Weights of a small mixture-of-experts language model, trained from scratch on English Wikipedia.
Size: vocabulary 16797, 190M parameters.
Training: a variant of Muon for the experts, 1495M tokens, 11406 steps.
Below are experts of layer 4 (counted from 0) of a mixture-of-experts language model. Rows are named router (the router's row for the expert), down (a neuron's output weights, with its number) and show model dimensions 576-639. Each number is 128 + 24 x the weight over its row's rms, rounded and kept within 0 to 255. Numbers have three digits each.
After each expert's rows: "raises" lists some tokens whose logits its average output raises strongly, later layers aside. This comes from a sample of Wikipedia text that the model never trained on.

# expert 30
router:055163093154092091159164161142165149131144096144086143115155070157131123125144127161129128110134171131096138106161148161122137104079171115173142122099123107112142169160128110113117109153146124
down0:130103123134153119169130152098126140115113135140142168142106181166092164071129126150135130134123128141076159158114114137158152111098101111132158135133142137169081173107111091124114101134112130
raises: " a", " the", " an"

# expert 37
router:109177130119110073123131115127132151122114103116117119107110101112131153123132132172091134134146156118171167141107140123154137122145147146115144147111121117083142131094110166121107137137121128
down0:112147140151102130141096138101192069093122133119174152172145134112167115142158131080110148141094133138128121110098162116142123115095139128108141112133158104135097149117166125099117170160131157
raises: ",", ".", " and", " in", ";", " ("

# expert 17
router:151091172113172140117169145143091132089169141172134161114115103125134124135138109065091148143134122146128123138137113160124121178115158110148161129143127125133091143139121128116157119141096165
down0:166181157121141101162118164118123106142124104130141136104151167155154143133120140098104089129141114119116099097134156162170114166096170098116126180126117133116118155128169113128139114126105126
raises: " of", " ", ",", ";", " at", "."

# expert 25
router:146166131128123127141161163080099118157144114111081142091159119178095113137108158106140122109122147083076124090142134128125152108133090099124096161105166157112101161104147165171105164094164111
down0:127160163111143127123117142153115131117123054127158167132153147119135135165110088146107102102155119064124140108093131134124162144115109120123122113105150118154119121100114126111108143171184150
raises: " a", " an", " in"

# expert 2
router:136111156105082121156089147108124133148112142107132121165158131101147166110132144164121109111125136161086110104125176144151119131115100129189129134163115132160125127151144129112102094139147091
down0:138094132151139132155101147117150167138152129115134137128118164168088101158142150118160074111115149151119152162135115130157112125101085154137179143171085157108106140126108180143151123164133134
raises: ",", " of", " (", " and", ".", ";"

# expert 28
router:078091107167147114145170129095115122127159133105161104138162174154139132124115151079106154135091156063132125146146124161171104126116125143157088153141122081116143122097103142125136108135129123
down0:111167142108136110133144093123131145131105125057198171125078150164118136136102120146127101142113175110157139130131159115132123153113132146100124165134130061126094113118083130135129091085122112
raises: "0", "3", "st", ",", "6", "4"

# expert 24
router:109154086167132124152131111135087144146123121169108131137086131156128132101167124095061150107144126139099077115149111138143104109132122150104174127151141134113121183135141115149097140134126113
down0:139091122153129133152111148092155118149112103068128151118145100139144127171107129118145089089133150141102166095113114131145069114111120159146113093140152111154134125151114149152129148133117120
raises: " the", " a", " an"

# expert 33
router:122129117109133115129139124156106131140177093102111146115105197165150158105099163109095127135087121136124138118124092071138148108141138113119114133113151108126113141143158125136138098096080130
down0:081195113114154100093135128117117124153192141156117127145167106120164150125105145127114135132087104131157134125089162109175094125111107146154118110116118126097111136091090123081124153148106141
raises: "====", "==", "===", "=====", "occ", ".)"

# expert 34
router:111108106127128144145156131133139143128146171096161120154098146131144120140096113151119147137138107105115153136179104143156143112130149147137101086131121113120163140090135118137083130151148106
down0:113100151130121157126104144117101128141134126144147142100173126119064146110142108085158115099141094125108099131143114116127118067130123132119115162159111105084151141105173137119148165136153143
raises: "1", "2", "3", "6", "9", "8"

# expert 22
router:140128155126148139136127126133158129129147116111103092140163118136129119080113143087137095122073151141171133113136143134112125157144150076136094127125083090117088083101124161142124059104135128
down0:132134124094098103130104130098121127155133130146115080143168133153098143146093122127126089082117152119076119142121129125145112125093194155125130105109088124141106134106187101163134130120106156
raises: " and", ",", "–", ".", "-", " in"

# expert 10
router:127084141075094150174135140102109165111126102180133102162077082116144142136119169128148112149139095130188065150108162070122122101129105176162140180138141133150150113114106182106140119126149142
down0:136150130152089116140144097125157084143141119148138143105131098114142142143152111150176145142160193099121125149109142122110145142126119136126113146136104155103129129136148124137125130156126125
raises: "s", " and", "5", "\n", " of", "4"

# expert 16
router:142155143112139146088114132128163148094108148119124140152192128075128124087113081135152111122179076141135117119158114105142122156095116134124103145120110100129118123124113146114138167097154161
down0:169110129103123165166101156129120158105103111185097103108140122131134130107122155133109069159123176123147120116144138079144086136126146142118131125079100167127118162135147160125159142118101090
raises: ",", " and", "'", " (", ".", " &"

# expert 19
router:103159081151111133110149101096138154108137161122116097116163133089151127154117121130188088138111133135145091110085125162133132123135079150101139092092109095098133122153117122143154172117135101
down0:115192164107138168117124126138127097105108160133123169138110104170132089122158131111115118110126125165108121133140111143098108129121137105160094116143155110130129144135106086144132147136124104
raises: "\n", " |", "====", " -", " and", " ===="

# expert 27
router:135162194143149129139147141131136113139150126104166075121129118146113170120151148110088106140102139122119144099134138100120134146112142122088164137144124149124147109130113149114117114069101153
down0:094116106095123120090155158161090140134100141134124124129108145135177161085141098122100100125130115162100145160143141129167122108142153127184142130109137142107165140143142131115119115112105098
raises: "\n", "|", "-", "\")", " |", ")"

# expert 4
router:140160112086142139097093118101145127121162098094149125105146126098103130156158100150136126172167145126144118123124102130074122080136128128143145136082095138101158133090124117135140127118135123
down0:160152167107090111136119140085149127111122131144107121135099179110141127095069145117128163068161113108164122151128135179131095133162096154110160088142093116123172146148126146104148088153117130
raises: ",", " and", "-", " (", "'", "."

# expert 12
router:125116120122156163154113160108162174127119137123133128118139146176142138100133141117150099122084123123106126142121088122100136125115114134118136127110129118120124109172146103101151120116129144
down0:165140086104081105135134112176130120134130161099197114121103136147115127114131132159129161145113103145145133102128130144124138149167128143138112118130098125135178151129128107115127106126164124
raises: "right", "s", "in", "par", "P", "with"

# expert 9
router:154119125107077153098127136098160128115073129112083105139115135103124076176120125110122156089164112119126089106164158115119139143148112098138157124148149127130130157114141107130127159120088138
down0:148178127156164128143147109159162114142165161096138115151135116141091166150147096108131126115157111085100176132127101141160095124122107134139127111108098122116132178160118128143138106194154121
raises: ",", ".", "-", " and", " to", " |"